Weights of a small mixture-of-experts language model, trained from scratch on English Wikipedia.
Training: 505M tokens, 3850 steps.
Below are experts of layer 4 (counted from 0) of a mixture-of-experts language model. Rows are named router (the router's row for the expert), gate (a neuron's input weights, with its number), up (a neuron's input weights, with its number) and show model dimensions 96-143. Each number is 128 + 32 x the weight over its row's rms, rounded and kept within 0 to 255. Numbers have three digits each.
After each expert's rows: "mostly gets" lists some tokens that are sent to it at least half of the time. This comes from a sample of Wikipedia text that the model never trained on.

# expert 7
router:134154167148096113156084109091116124127150100134161109084152189156110136174075119088128145094103081147143170167140132175098133089136092108122169
gate0:120139077087122118110091093131108144124084134129131154129126053088084118158127131152133098118093151129142144159128022152131138157117138143076122
up0:146144127133101125126120113171141120077185143152124072073122135095099088115150146081149140170124100126134069168093089111116098142084109157093142
gate1:169131065154072114099072181101160147091079135179104151111079097098142110171107078170094096135133115119147126120171156184149123118125118113169079
up1:142150105151193101179211118083088077119203147160122130130137143107174174116138155073086154098083159167123128135119106091114105103161107134089169
gate2:144181151178117109212135089076105100086134126100133141136152176070165104123055182078147097123151093171103069079160099118150111119148119189223098
up2:131079173145148128115116128137057160127109121110148114123049123074111113085143161110141079120107128129136086129139107187160162093208153127147147
gate3:116156136104092071159156101123129140101138120147167148102129137079144145115138114142104115133104124131114138122115110096124085163050146125091090
up3:152193186148205095135211099110152108132138137070164122102139089123119119076107087103144122136054133100100082160144107137147193051105143110156088
gate4:136156177134128161116140128145075144112090164149115120137144107076076161145122137112106183164068081153084089134139101102164134120127086131138135
up4:128097111103157189166096129105102083096112157140150158095229132161122155140100177134150144178067121077063125189135085152119135120110090162097149
gate5:085211113137142134163110172144102157150218152148144117141152087145119117098134147091122148132119125160096101120121105118066088093121093159125082
up5:122105141113129125087141081091107118152149084067117122133171153079149121175145116139141175128159134154115111117191088112117152092112102117095127
gate6:137093118082173168147109116111080105109137134114149155173140160153146120174091131194091105192165106159135163114109045182098114152209171091125180
up6:137131094101139086167154092106158149098165133146178165163151181123141040196112145113098103162108168071210190146087111172139145185066120124136162
gate7:116062142118135123102097124119105161154149181149130112143110102091168105127157128147081101111148080140145146183143120119094087124103105096176142
up7:150220109117107118142100094142104119132119158150115147141092149106111108136070156200184166183092157145164135104148165132109186111193129146099105
gate8:128146099127163148072119115168173151117115115078142168138114140158113140157093115166129178135112151095125148174097035071143111127139167096119090
up8:114142109119084161117093145136149110150173106104053136120101079119120161123134107103134151098154093082122174113107163116121115159129134087110079
gate9:084130152144103126125106116038088197181183192104154103124174124164143090155122143152091110098123111112098129143153163100137126159165140114104125
up9:070168154102125151137066123132190128167142220118165097152070118127123198133124167078104180146119155061126185131143063120132157120104121154088148
mostly gets: "was ", "with ", "were ", "which ", "has ", "also "

# expert 16
router:093129158155155090149109180105123196168124113100079080087166159106091145154100088159118141105090108084135172094169124169132089099158116091056194
gate0:133102156104110084111117081064163055164170095095105122140114116119088149104161119143141117125107120124169148130180110132158081158056148166110104
up0:153122134124109159157102150135141100160145134045202173142099095155108165069105119107139089109124040142064140051123127124156114132140173162151100
gate1:103137159114096089128105128142117124136131157143102100098086157111130150140120076215150078117056122113126110141151127179136050083098105140078146
up1:119098144132129093102161164065148120063101151101093090130125121113128128141082129097159091116157130169118183151191185150112126138115138115123178
gate2:137117109092135133178123117104085101139106139125089083118118117074194122118135109139160171113102147118120070154096101141085168086167155102107141
up2:103184119095103106069172083129158131139153143157129163030157124169133112039105122122195107115089177062122106103177120108121153149163147133105058
gate3:082113103156140173189117077105182137133150134115095132107198132078130124127098088198099175140141165151135149185162171095108144143139110035136193
up3:103085064147193082115132149123151119053093114110167145085133110105123109140132130140132156140114144115128174113083207155137150141142131189104130
gate4:174158150101150132100148160121102159161069138151180096050158095076054129141176142104162163119109067092105161104119130130101104115118154080183120
up4:118130080081110140082124107123107171145132131135176137157189098153179118083107121130161064075130101111168118107130137126116143122137155131144115
gate5:162096120100122114163144129149155139100118151104105102112135153112180083142127128194132132119152115109064245127114125147130052078130135100095097
up5:096121156094152142130164139133132145148096063126040108124148164105140103162072118132131131093106154111118152115144138125082160169102086104117160
gate6:095173098133154143146092141112154088160123174145175107115091147133167112128102146140123051121085197073065183131156131136153110133106131079153113
up6:087141088116081134082145151112104146171099162050108165100092144151150122069130197090138175087067127146090127097144130117099168131166128182145193
gate7:133159121091128195144178118075137100196136106089126142135153102129104090217100134044077090127097153075149117136168131106175175149097129162132122
up7:134117115101085147122118092139141193102094104121163184095100112185094136160073111171132054154076106119123120117088105136096102042125143099125131
gate8:117148192140135065081073088067144076164131159089134154100132183150187106152104120127140167192119132124102144102192088127149104148109097115129108
up8:114159075158110099124162157131113137114095134158077090085128128149134127146107130072127103083117077102134172093120082084108157121114126106173104
gate9:092126142115141114130141148140069116177162119173073094155131089033158111194064104117129122114116124164097157202184117175130137102120139072153120
up9:128160127136121116163080133103110119162135109149132094170183147199116181137115155131129039118142112118099155101112101132100126123117085163043132
mostly gets: "Ch", "Al", "H", "O", "Sh", "Con"

# expert 5
router:083131107193097137136127144152104191178150130150120121116124157142104175122107168062127113146147182148159158130128094203080121106117097122091174
gate0:119108129117129118163116141159193091126135086152176089094099122155107154126138093207111146078158110162088156134117132122094130130166149070093105
up0:170102117158168137087148167173105097106092148115081087112201177139103119139165182060102129080108100092141115115113112087145086088108123163154173
gate1:163123113149113130138186083135101191118160082109087075089141146142170211109138132176115124125158117114164170162131143155110146130150107118104154
up1:179148138130169120210147099108086165096126148169130166117149107135162106167126214160073181142117166111140099150129122146161097108059134171149141
gate2:142128048140091125059154123127075185107062139170113098106115121138140103115125143143135096161165127108127061182128134116132122123120151154100177
up2:126059126127088088133173148156115075116115130081134099105073142152118135060124079180184108147206077158118109080172129088114189121083169161127118
gate3:134054108143173146100138130148082160147149160158129120104070107143079138145149149188162104166123100169171141109105138170194096093066144148095148
up3:105179169128127204093122090114105133080117171145131152119136157081101104092091123115102130186179166139145106115109206093096104144113109057124185
gate4:135125168170099130180116132136165102149064172110107129133154114120136071122123157139122135065087088130166128132153075140118110034144137048139128
up4:158167112117154179187182165104121108135131150119158135119176152060109097123152150133108097115132144144161094144171062110132097039172149149120163
gate5:140071138126120145086105107132110103137090127141134161068132145167130147163085150114123133097076137175135130078101182173069094128105136142132116
up5:114102153163098155130199086115115117133156126115139084158136144061090164137122146115160080083110104151117131149136135166085113131169141155124149
gate6:085118094136107170173109099116121089060117143110078076111159087137114158109212128091112141121111087130182126115145123093105117151171106197109125
up6:115081084149084121110159121134122108103074139172060131121144079176119134160195097157124105124120136152096107192132114081075117080176112142085135
gate7:173111139183141125115163116087107144135066115151124135108148104131175115141171163171184135195176121104068141155113103164222122185134099158124132
up7:141077103198165138097159168163147125111144147059168178112165129059105130098171139097167117120108132110123149133106102135147140122086182114155123
gate8:180194084071211134103075126087133170154161149104091108114100163143104166198159192083110155152069129085063109104133114145110096165096157161141080
up8:165162133145152157131104165143150100078094122143138114154134173119105157107134090141060099104138057103120125131119169124132140100131194145129069
gate9:109155157191151106148167163157158132136095115142152095144155119134122112106134163143112110115103126117179091128053127124104138117085117161154089
up9:146113126082077132152104153088108063060141098120053150150171088147132133133099145142150161135188136131067128132154138113146122140164127116120119
mostly gets: "that ", "which ", "who ", "He ", "this ", "they "

# expert 6
router:101100154153179085133078150147140163156161110141105152097147163082104188149056154076132146115190170163153123100172103134102119134095149096107166
gate0:113168102067116160114163175207108131105182097052105090190141196139088134081113124137168111130094170098137169130107138084206114063114120145106192
up0:105093086167175096113223173111171124162092137063084106160152123122110175118080181147067112140119189092134146104099147145108191053076100108119088
gate1:156198164152154183109135164183151128134119099138170116124134135167166111125097172127095096085109075085090106100108133171134130103095106163073111
up1:128168104151151165126156145104069131137100092142126137119138100101167108131067130060117140105127164202101055073091169128038149162168059170172086
gate2:135113074137207047088125164180141150140168056148174161102135138161126123155110135138108181139157069088066097095137160142169147142108135179140187
up2:093164104167164101129114089127176153108083157155126128093108184140165140097135106108134052080127155136135162144155112134090158072157086139167157
gate3:120113162131068105146142139146098163052118153137138221109149135132121127106144152142090168121137197129142118146152124177088118162131169120144126
up3:154188164154117100127132134115097161083137120136115178112115184114217146152085052159097101137141130116141112093135154145086174105103120127102188
gate4:081082145078122134116106146145098114144172125127133139125131149079055154172090165155108141144069124245111092127151107142105144112092093152156057
up4:108157162177145159153135096139181108209152135148078085080105121112075160055100099062161139094110143135122154163118189149114071139163187142155102
gate5:153158136159128154176117126167152163141187160141109134127143163142132152109072156109133168079154085108141134102125120064068086123181152106105060
up5:134121177164090123153086118133094103066111120153159117151152131151115118147113154168144110163084170125103105159103154113098115151148172140166145
gate6:130156124107139159113136116106111145125133160112114145123134178168067107147161138079150121103201093094110101092146149130098031153131141090156142
up6:091126161125143164104125114118133085120183107117159140149089143087087102121144155096085150210127122137172086086112109181058096152127108128074152
gate7:116122137121096164114149119140123110159115141139146144186068083142107156135097134180152143106106126160127200071131136198080123144130112097106136
up7:096153050099075035152206133131115105179118086129121096087080126115126091104129162086124101077084124148152200079121156122139138141140135093186123
gate8:177164160135126137133141138131111115129101138142149148211100162115094122133099160172170138155129125199114103193145166124108105118144131159105167
up8:115086100182107167162142129140139159119101098112128126139159058207075123138192185148076079157097154129105163126113122139159095143107143097151099
gate9:102125160085187076179084153106094179157149120076095125118146148080109048133144164118127143080095081107155105095123122095174171116119179101153138
up9:141134135158106093150108129075137091089143123117086142087159152090115093171075117162134113171152156149088075162072092152107199125090121137136115
mostly gets: "ers", "ing", "ia", "es", "ate", "ation"

# expert 10
router:098162102127059100086114137106159113225146169228124106115167132119057164135132172090180136143147191111131144131149149179087124125129090089123160
gate0:092183130145170112121163122115143163126051151137089093110085137125105107120139048148124124172091065090150220124085113163122124168110133146097077
up0:185172138140148174155105099124121132109150122075115111132099111130123139136120109110147144122148115197145149115136053145105113155106129146119137
gate1:174161101068117150161102138114129171119159164101179086123126126170057117144141087127143128166148098217102154133143083109061112128116127067111100
up1:169145142124140135139167115116111165150043127169107149121118117177160125061139086121164137109096055136134121155157170113114089117176167120073181
gate2:143091123098097124133149080123186132114162125179157083121148129165120088182145145131132136166119118149129084107157118134170095109124086146126166
up2:082140095121124143083126129088076137169103177167155129119122040196115135131111101163041106149142154146133134128159121107150094100106165137139112
gate3:140152100107135137113151160111135194062135132132115126118060176081123099044107139163093139142107098100099111142129079133135156075128193158048131
up3:131149118119114115173098098156186112115188121199115146095159130096131156114107178125150116112142152089095130087102192184128134128129154167141087
gate4:196159087065125127103149109127135108079076108134109165128078133133054126106165095151141114193125144059126110148151158154091140157153041096143146
up4:142123101108158134089075134170142070147113118098103095139161104105109164120175098106175090066133107149140160103102154088115176085060111100110165
gate5:113136145125116112124100153081147210112146115181102062142063126150126103144118119130146102127136153137140106148077154148130111099161105114080145
up5:138223112113105128141158125125121117140158160148132094128130142141110132155163144147086173136174098094120158148122086135116172155162129145132129
gate6:113188116113079125107172121104127170084119085109129135142168220170132142171142097091136070128132139197137089166105118135108178108118109115133109
up6:126143157091182083158099086111140162145135140149084113089115120094065107066083126187055072097133137085129190076125128096111167148146145092191135
gate7:102115137052121163109151111149092097166135080110127124184144125103088069197139074068144125158103064091137077113136126124142129073179133087154132
up7:103161110145116128136128065091085155102131086107166157115133127142102153170110124118161073096114048109153111154103116099174137109152156155191064
gate8:166121119133177100102139100133137079130192131121081084154176186148122132148128193076119181116146161110117146116142145084101081126167164145090126
up8:155134144133079113062068134077104102123186208139133135142165124154162113125139150139101149107129176116075144103150150105159096124133132114155129
gate9:063083105095098070199129071120097080091099095072198104127129147193170108133110095174155178116113184117109147157116174182148145171160125070118061
up9:144123124134115134114155148082139069115131086167078139100164111148115131142097169030108134132123155163119158116175107069144145106182120147126124
mostly gets: "ation ", "film ", "tion ", "University ", "ers ", "land "

# expert 20
router:143163086115075149134080141081135111161179152160112115116147163156113110159131205051158171097117164122141152171131099145093143118114108112118217
gate0:110154091152137191195089135118131163118089146122131173107111113152086090155126173148117105074135145062140141113108068192080122120151133147183126
up0:083113190137140133068102147113174139149045085180141092126061079145110172109146107136179130164157160099092126101102131121157151111107163134129097
gate1:183142097144104090132156121144089126146116142132184096137138112176091143147158142088154116038145108167147147193133154067129115118085120127096164
up1:075099140099143174144178141158131130106193118119052157171088165082153137131171106121119177180111131099094083156126086154119133159188168090121082
gate2:124116082160169153146141072207136109189153145128111152098192175129128123118093156039118116190150099174085175143117150201135127105124125133128102
up2:139235121092129158161138122112142175128152142131153144172097138108189074139160142150167152100115078134170168094182116159166083169129140094129157
gate3:191108162149129136168138123088102111089126113149103094116084105107085171130166084088158189144136090096079135137085127079160130162080139084175118
up3:162100110152177110122051138163144106146125156152150187093062176097053153121117111137137104100116066118111083116117155081184151120108162084130181
gate4:104152123104124080076084104109066184106112145120104148117100028111070139116163167137172148101100147141133092158126115150159157122174117166181134
up4:161134082103143154101088151123109136098181146103134137157100116192126154139162088113147143110078133077110084152125148214130108156150121151115181
gate5:139179108074058119141134145126153170090132143074164120134113170122134085113121199057166159074109137111123127101130156099196094115115113140089187
up5:117129052102123156149094146119135142194121127104155126068113080192089107158135109127150099122147167134164115164154071103140116106157160222178101
gate6:157138082143077153116090162141149199089072120131054166061131163210144114131122138136158109107143132100142063088153136093086162124155123082093150
up6:171118134110115104150161139110129129113141111140181105138101170087162145108191133114105095036140090117127140135116161125109118137134096065165067
gate7:174118114084130091081098154158149167106171162179116100123134130184137114149146188105165125090142062142140147143108113128091152116129124161110106
up7:159128168098151126119160165153115112068159152091115123142143090165158096119115161095105093136083114179135091162149142154149142127163132100181069
gate8:082168122139133098129123118155154154113112140186129124159123139181150133029154098075148083106107103107107141174089134082093136099070102156102110
up8:115141137121155112205101169111122109131081124115167094129109104094133149145123195118123149107095161122199084050143096115116149131172138174148075
gate9:114098128141088096163123094089120135098127123121181113160133106158096073128121177149115086129166140075100057152140130126111135107173116100165156
up9:143145148129098120115224132090144104108092092116142115122151080151093089131142149121115144092211121099095028170159129134153148132149176127107138
mostly gets: "became ", "known ", "used ", "made ", "between ", "following "

# expert 14
router:138152141119142124134134098084082186191129100152115110142112123139089157128060117095145112120173139177191166163130123140104147120124074106097111
gate0:122212113157090135143107122095038170142164132102108122136140163164072127184107049122107151150082131076177127137110102125151121202130147126130095
up0:143126146099187113107159155158174140151107184159164152061119096111135130113088136102120115136145094100140075112134147123111116191120110141146144
gate1:143169057087073165162113175141071187182164155139109103155123122114091084161128104146134208129127125135108143150094084109095107158111162106172141
up1:152157088154136154125129175122113080158126083142165109100229127123158226110110118182143092142154137136130117064101122139131120099121186176098141
gate2:067180110123133144124108152133147141158138101132174142125143108127089099199143146112082062104193050128117139172144129196147115152137099147090128
up2:120138151169111075169103116144107124140156136143186079172117125136160113063156097114150099125158101150110129148138131159156090134133098184096173
gate3:214117160199126138061141140104111112128118198160167097146110152144142154130108137105121176181090213135119133161172073083157155103138126121121147
up3:169106128121117144101078070120157166162168123102069108126144148144153130124145132130109140119096157137156211075140150148130125153087210117167120
gate4:186097091150131146087121154069079069176075125150124159147061113135143105145094127130111084136109163102102135136044143080118166161142082097109169
up4:121138150080088137129099106148135145102161158177158111127131175108124067128123146096144128139162143180142114136184118159101122079174107126171136
gate5:144106111112149131118171180113130125126098104079097134176075139166131115118163177125164144116146108186100066117108121165128187198156138131116103
up5:152139166104165168141126098091116144118100111140123154141155093133127132142169122101163092092144181078121096190116107069160113112149117147061126
gate6:125147108112158123077147126119137123093111079114175125082115095134094155065128078059164101110184176139104050110081095081121148198152112127118123
up6:127095119077100110090108184118126111107141103151111153142147107151127120146146147172085128174174080136087107139080098105119132117132129121108102
gate7:098030126088171104133118084116142105189131174134143132131148139111121168100115180100148134170138107148152140114092134138130085122099119231086134
up7:129116094181109133206153159184126109168164134160193079129116160096117105173170135190154149158131132159100088139150163112069143138175129094117130
gate8:187154114110121126140117076111162114140151072127141153167111122124057148170076118149148129107065116142211230196102107081136162094140100107122087
up8:114155179172158089135077134087154129114106157121167058142141153082141106143056127088093109101156117082122119121166124142148081100097146140191195
gate9:151179113117107074126130150150124111158115163124133170144128151134110127121131194128164155080049092139119179152120104161123153181107110178111097
up9:185121112140164111122097133112170132089151105162174117136125076150176133105108091122094132099151181100121121181125100168155124096119102077116071
mostly gets: "ers", "en", "it", "es", "et", "ent"

# expert 8
router:093137100144113126142094175132115132107164159110117095098103170138096110130092102093102123092104144186160182138128164190097145105122077104108128
gate0:124132087098125152150135134150112049074147160130136138198153156160127125125074123162150125114067126080119119101083117115128143166176127129113145
up0:110151151143094111116178116112147161125110075122160129092101110126107140160123112166140109137180136118172135131152167114123164124151078105164103
gate1:122155139142159151085087120161134139101073140178137130142137099141086157100149140086161183089068111147130154108096099127101131129081135133124066
up1:131153110121151140102090170138138158102094160142126129178142098130152093084108165134143134153087083154127172101123161098114104122116154134116103
gate2:146149144141124144139099110150126117105111105121116164102060158061084151098195178123137151068084095111076114124142154134085126118205085167100082
up2:194097176139100109152093083099181112163072124115113113130072172126125167121150121094109148123145121112050109128140113103115207123142111137115080
gate3:166083155130115106109118152125191100177079101144147137174146104099108163117084165135170101076107170074166083122081168166066179132122103160135133
up3:084153138085120131201125138109145080106206134124135166128165089106170164141124133103108171158071119099152149204104119099130119079156170131136119
gate4:088120153184144158140105109125115111126114196158156173093204080125104101170078156088065159143084114156138105100104152160103124125160075112138161
up4:131126119124094119183052167104080134141122120115098129120146179089129174142196126083081075140171126127175101081149109181114103129166111092125136
gate5:111121145139147106108136116139115164109146161129150136146126110144134083089123182166102109082099116151168130092110130145116186135134148161114160
up5:134175141043068081124134081120080171139096161097099128129105122166092164112178077025126129142127155111111090129197088128145100109156176173122106
gate6:126162100169138147105109144170150161131138170106123144154138103137089082117150117097108133123173135135151112162160122110090111155135198120155111
up6:095138127114113082043106135126116142115189103099137118116113153142118112162155153119111149165133032104097132166126134142076145091179099113123088
gate7:071174085131111112144122143110102159095135119153095109099121174130105098114181137084123120111164032101145122147147125220104117147102095092105167
up7:124104085161100091116167125167094195142192106143111135085088156141159133140110094069091115159097083062123106114095074149132116153065105095131170
gate8:108108053129104148093088119133101126101112120092096148170191129130119125132130145079085150116157112147135137164117152148095056152122104046164112
up8:136113169128070118102141110143136148122147191198147074123138092093133147181109119169080107073104092145108112071138164103107197139119115056119121
gate9:067164161138119100169136165136143135121171150160067085118074070111119112118087184127111140172192020108122178137120173153128160132044127118124127
up9:134150103165121111097064045145159146129037157145161138154160149098142100128099109171163109076114160180139105158123140139115118091135099145143123
mostly gets: "was ", "which ", "also ", "and ", "has ", "who "

# expert 23
router:159119128167097137140106153156106084148162175203159093103150183157114104156138131078184115167119161132160150108146181145059129132139099131093104
gate0:110197187114190099172117141166111086169165070107099119172170105110155133058144190148128119068162107091171167180137179097129112080101122161095145
up0:094090060149076156056158108137185213075139128166139141080106137153104090174116041167163141125122136151119094106102157078124151170172158110185138
gate1:073140150170085138145112101098173088108111118158064130127151139145172147112106105180119116147157116112148179156110095144104136148128115121204176
up1:177102107126164139151152195106113093162118137075128104137109083137060101106159165133164136105105177173139056115152100148178118117087180128071109
gate2:125101170144160083122092140085110082124157130121082147179106190155111104167073112074138132165105077086133061100177132163142153129125097158108107
up2:087125135088140144039118131138123165166092155091153116157159102088116150089147107176098179108116142155088153121122220136098103091091193151091168
gate3:074096147131164106125200214113123161109168134131172070137121069092147122126092078140173122178099100108125091117106160094135110177095205084132109
up3:164170149098085144171126112121194090185121098192153158135126140161142125116112123070110138066122143095175164105125100139144176120129116175112124
gate4:107098188083166141093168157133147166083122146200121124144103094118186131126148187167089118166074095138089136136144078136160148114156097150097170
up4:171197112131162073143129124079080107169122088125130142164125166098112162155161106115125139169130131124125127132093204163127088102180130138122072
gate5:169098096110140121124104161177159178092166095120152103195082113133165091152179134107142179131101114102096191092167180113127130129118061136102103
up5:158172146185125126109139095148091138173127175107125119178084058122073135103126140113155167122133052174157116118128115135117115117141169112157084
gate6:157109088144147163122027089171127173103109108126127145130137161138166073183193146137130098121062123104129122097159159171125157131096090119107121
up6:107139211103096161143155056128087135163166150061097102135078058128125182154101161182118137125159156145113092134140119147113119162148149158136142
gate7:165135109095096157134129124107151111075126120102098147118121098191142139140119145136155126124105140150148140140042109164074188170099149157140061
up7:179107175122177138173072150098108156150166129083131122136102155032178120079184172155093146123175112092132131125150144128123081147131149146179137
gate8:099104140202132131118090138125153160174142145129143123074100159175102116111106097085098208141105095100122132087102195167110135143164150183118103
up8:117148106094127157113134160089126125140086132104159131156127093131144109139151118090140109101122159136118141142177108102200135142039180088153148
gate9:158158099154118140132126161147120171134151079123155111126191163170162133086170079103140132139166104131156174104187133084075104133136040161145156
up9:166143118112153124138095093084164095199122097126182110135131161098115089099081178086136078101104140108127050108040202096129133089143150072144103
mostly gets: "film ", "second ", "), ", "album ", "season ", "team "

# expert 1
router:123139129133138123154133143118084158225150151187111117066129159065135136163097147097132161150125170105132165135143111157130139080114099124082105
gate0:134224091146076100166150121091103113211155139089096136145125120152110128106117112127170207131130111173113151152137157149142072138185108098141077
up0:113183068128179121151124098103126095208174150104089125117108087122124130130064110141079130173148121139113088168128079157121118124155104157153108
gate1:164104142051129208113117106104073121137101134103121144174150155136133110153096113151168127109092063103187119074159118072141119143133132137155116
up1:105121077063116122131116121150137120138133064170152125089109159150083138103188118138123184115109165104091080163178128095087105146138104117135168
gate2:102147140179118169154086133126115197101184157128151107104101128152050116144154160139107171170075118110170130184155102133116102162116130083127093
up2:117108085142116176116121129136099204144125147146075101116106048121147116156199154130142151133098149151104191197142084102162109154128073151131088
gate3:104171191140106090101149116108143114125123081125096130129156124150147071165113122147089156174113170058153141091123119096148112110137095134159109
up3:105111153136145092066194132146118121138131098142127102113158159089119109164111122100133100103125136106081123100114131117109104162131150146131096
gate4:133143157105144100135077087137115127129133153103108106134123081139185129079102175156143132110087122051147118157152082077105124086119100082134162
up4:105121154113109158112115098098119181100176108085157150135142101115109033146151092107142162129094130126097088101152146123147134112126151184177127
gate5:127155154114083139087150102166111133172144143129163126138094127073091109175131160125170144091049077092136064182128197154129140070152170170167122
up5:159088149125145112131141149091130081122158093134165139117166169227115093064080114100074146116193192162132179099164107127114097166142073104091111
gate6:163149160098057134107127130123164071115116141139142158110108201152110155088114113141123120090099209136143156085106130146057105163132100194148074
up6:118147117172126098159109120097085136141162148151148118133169155145163131139171140098142143153172059094086120147073154104157168065138161086119172
gate7:129156103124105058160102155162135070168099149139151150116096158106149108164120103167176205107130093077143225145138157077179140166141159079162108
up7:086140172099108155115077100126112113133087126112158103087126163165077160109127119084122113098139154109117152148128139153144166071099129181115182
gate8:176133181118100126206163168087136130125081064126102125143107128117127107154131123188135129204168125088089134113144080173175203100155090101137148
up8:130172136108163095127159155151118101124114122186140113079112112147129150127147123134114120158099085096154181181121079139112190093138115142074205
gate9:132123199111114057130121140174139156168105149130121142102181172076152140109155102132123152159091146068132130087127098127092132144091197164140108
up9:123128135089127156137121173111088138126037091165079136128112128128121113174156106157113152118079105149151085192145117150102154129227133110106116
mostly gets: "3", "201", "2", "1", "200", "199"

# expert 4
router:130109131164160106166111179128081170125156110116117100127167113115088128163087091146151155101142164109138124179140113194135131118165153124069155
gate0:126147111055079164147086191080100180137089170066171160137109101111092115137131155115090149174139144135137099138109087085118154097113138130141213
up0:137144131141138154142159120159138181126161165086165118072205161130113087154146091119154125124141042139080104122160138079106118145143159119131166
gate1:078164134170105122125201099121126127116081053153065129130067176098144140119149116090108091090109206166096148094126113078095108137157162165129132
up1:087117113109205186124133134103082131140124106083122130109158117161171149200139162116158131194098152120099150093104123101132102138160106106088158
gate2:132150131085112071084130104062109077098100155106164120130164135102154100174151096143076160111112089159083103138140113206167124149075112065115085
up2:169169138119186099035179161151079158114114120130159179178094122151091158127192124153146081176079120144136148158078165107105180035127135146125149
gate3:064162161130146130133154134181127084163116096163105115095117117109130150107092173147130100140122174141156141189108173138064122090139121200116142
up3:132132135142102126105141112102182088138189145129077097158034135077069134183075052160108175120131120117169157104131129192130075149148163102080116
gate4:104054105131169122117071156128110132098146156038155092168186102126113125181086091122104184096132083181138155124167118120148117151086157147115136
up4:122103105121092124125107121095160187107162124119113141166054128141122130106071145182101117233149131137080158188070068129131129156161118117092072
gate5:086182085136096133086166119126116146102156123104100163174078142136057183129121102112169118146123128170128126157163193156114132164178158113133097
up5:157124187131121118122154116148138210127133162097125125167122101118138138158168109173105106090149127102100120134139147111154083054103155162137133
gate6:108113152158146099174157110098088171109175142078147123139150147057165172127107135138107164122144121147079178165077074126142131079082112148088111
up6:165197160117100168107089149120115145145133111122139143123118119163101112162118175055146122118132123144129149100108155134190134111175162119116180
gate7:121083180123139110128162167122085138132141154155091088176177096173192080099132109163141095093138104045138082091166123117184154107163117159091195
up7:183092139109107107149212138099154058079142140122143123141157073105104122153109134119188078141190176138167143093154119070134100137129135122115082
gate8:133127126084114066104137129169145150110147170147246165145126121074082123137071145146121124139157133141088110077156122149206096133113125097124108
up8:175122123139079109101159102054145118129181143081120151102120096123126158150141132110087144106147131135150145123129071125167118091163129126109135
gate9:109121115145186085128175169223067129106091094125170082189100164113142111132126144063107135106154137084147061125125114119113146093137148156131121
up9:140105117136080124171072095096127189099121162094135138109058109118129097118137132126102109147149076115133166124149136166166187048127147125170148
mostly gets: "G", "c", "F", "g", "b", "P"

# expert 12
router:149131142119180126109117143154105125173134113183172103101146159128105086162157158122128123147100123121121138156110132129127133116156037141096183
gate0:109140135125113208102088111182119105133126111120162111134133133119166121154120066109074088117159173134116132126151138113086115098092115155100108
up0:125128112186136113127130223084195193135137167093154138098106157175109158154144162140142127123134140131123182137117141178155111133167157084185151
gate1:115068157116145151126103203167080118160093106094124095103180087186151175160189149134141145148174072134137074109124096164126140126136115171174163
up1:122109174134061137223105031135141140064118091132132132149166156134078122139152127152133139110070100093177068116120127140107107113171119108090134
gate2:166153122097098134120090116095157078210108135132120114138136170144152129095150117147143140132095118160098142117116183132119096109132131136119083
up2:146189126130117071072126093142193170108185109182156073129106178105115131115181057140180151149071122074129138058115163122143117162124157145149104
gate3:134168207125074128133095150115029152119118086174088128105091134136159065117127133146079085135129121105099170131131090171128124140136130146086093
up3:095143169142167093153055159112115079127086150166140088116135167122117141141146195099086159150150105134080160139100069163151100112096110098092143
gate4:152029063124115136155161169151120150095101143159041165146127105196115105115130154122145161140199099154151138167056093123117169134100119152109167
up4:093112042142157159143165101105058143113123101140136181090089182170121114136114075181076118225107081171086162095118139178077091146075198144078163
gate5:147160105113123157125127145128113197143167116121212093172114202116132052127134103109071091126191117136110104121149140140115138102136138147127155
up5:111145153098108109124132142180164112112133134168134140153129181015182157119156157106072124193140130129154101186115100156130097111114109104106159
gate6:107085080125196185134144156176138106122085147120127098086201147106165163115138150133113129132095153143092168148131105148122111145127114238157143
up6:108064067095181172172116127174133120149103135103170133087138166079145167083166157137142147144094174140054102108140084153091114107129133209125176
gate7:110131132121187160150112155098129078120095129054116138148145083154104158168151155111105121112124082156093086126118138165103175146168093151127113
up7:113135105117162130120158105123119073120149140080138118145139157092130167169095130156165154102140119145088104129090152193113107115106118165104104
gate8:142108160157065170113099129118149071141062115093080111125067141092195189120130161096158143117134041165145164134107075163151101076178204125128120
up8:110088099127115087102099115127108157177151142140103158082135129118136100166147159141095110139165102108084080109148108145113228076082095118124130
gate9:155102126134067145112064131163115202069141133148094124079122098129068110115096103212142143189129147117133092098110151108117067107076104158141164
up9:141107126167171075143178122150145100140134112108131078169146177118145109135133105108102107163088138103112160114137170171096195129117115125144067
mostly gets: "201", "199", "197", "200", "202", "198"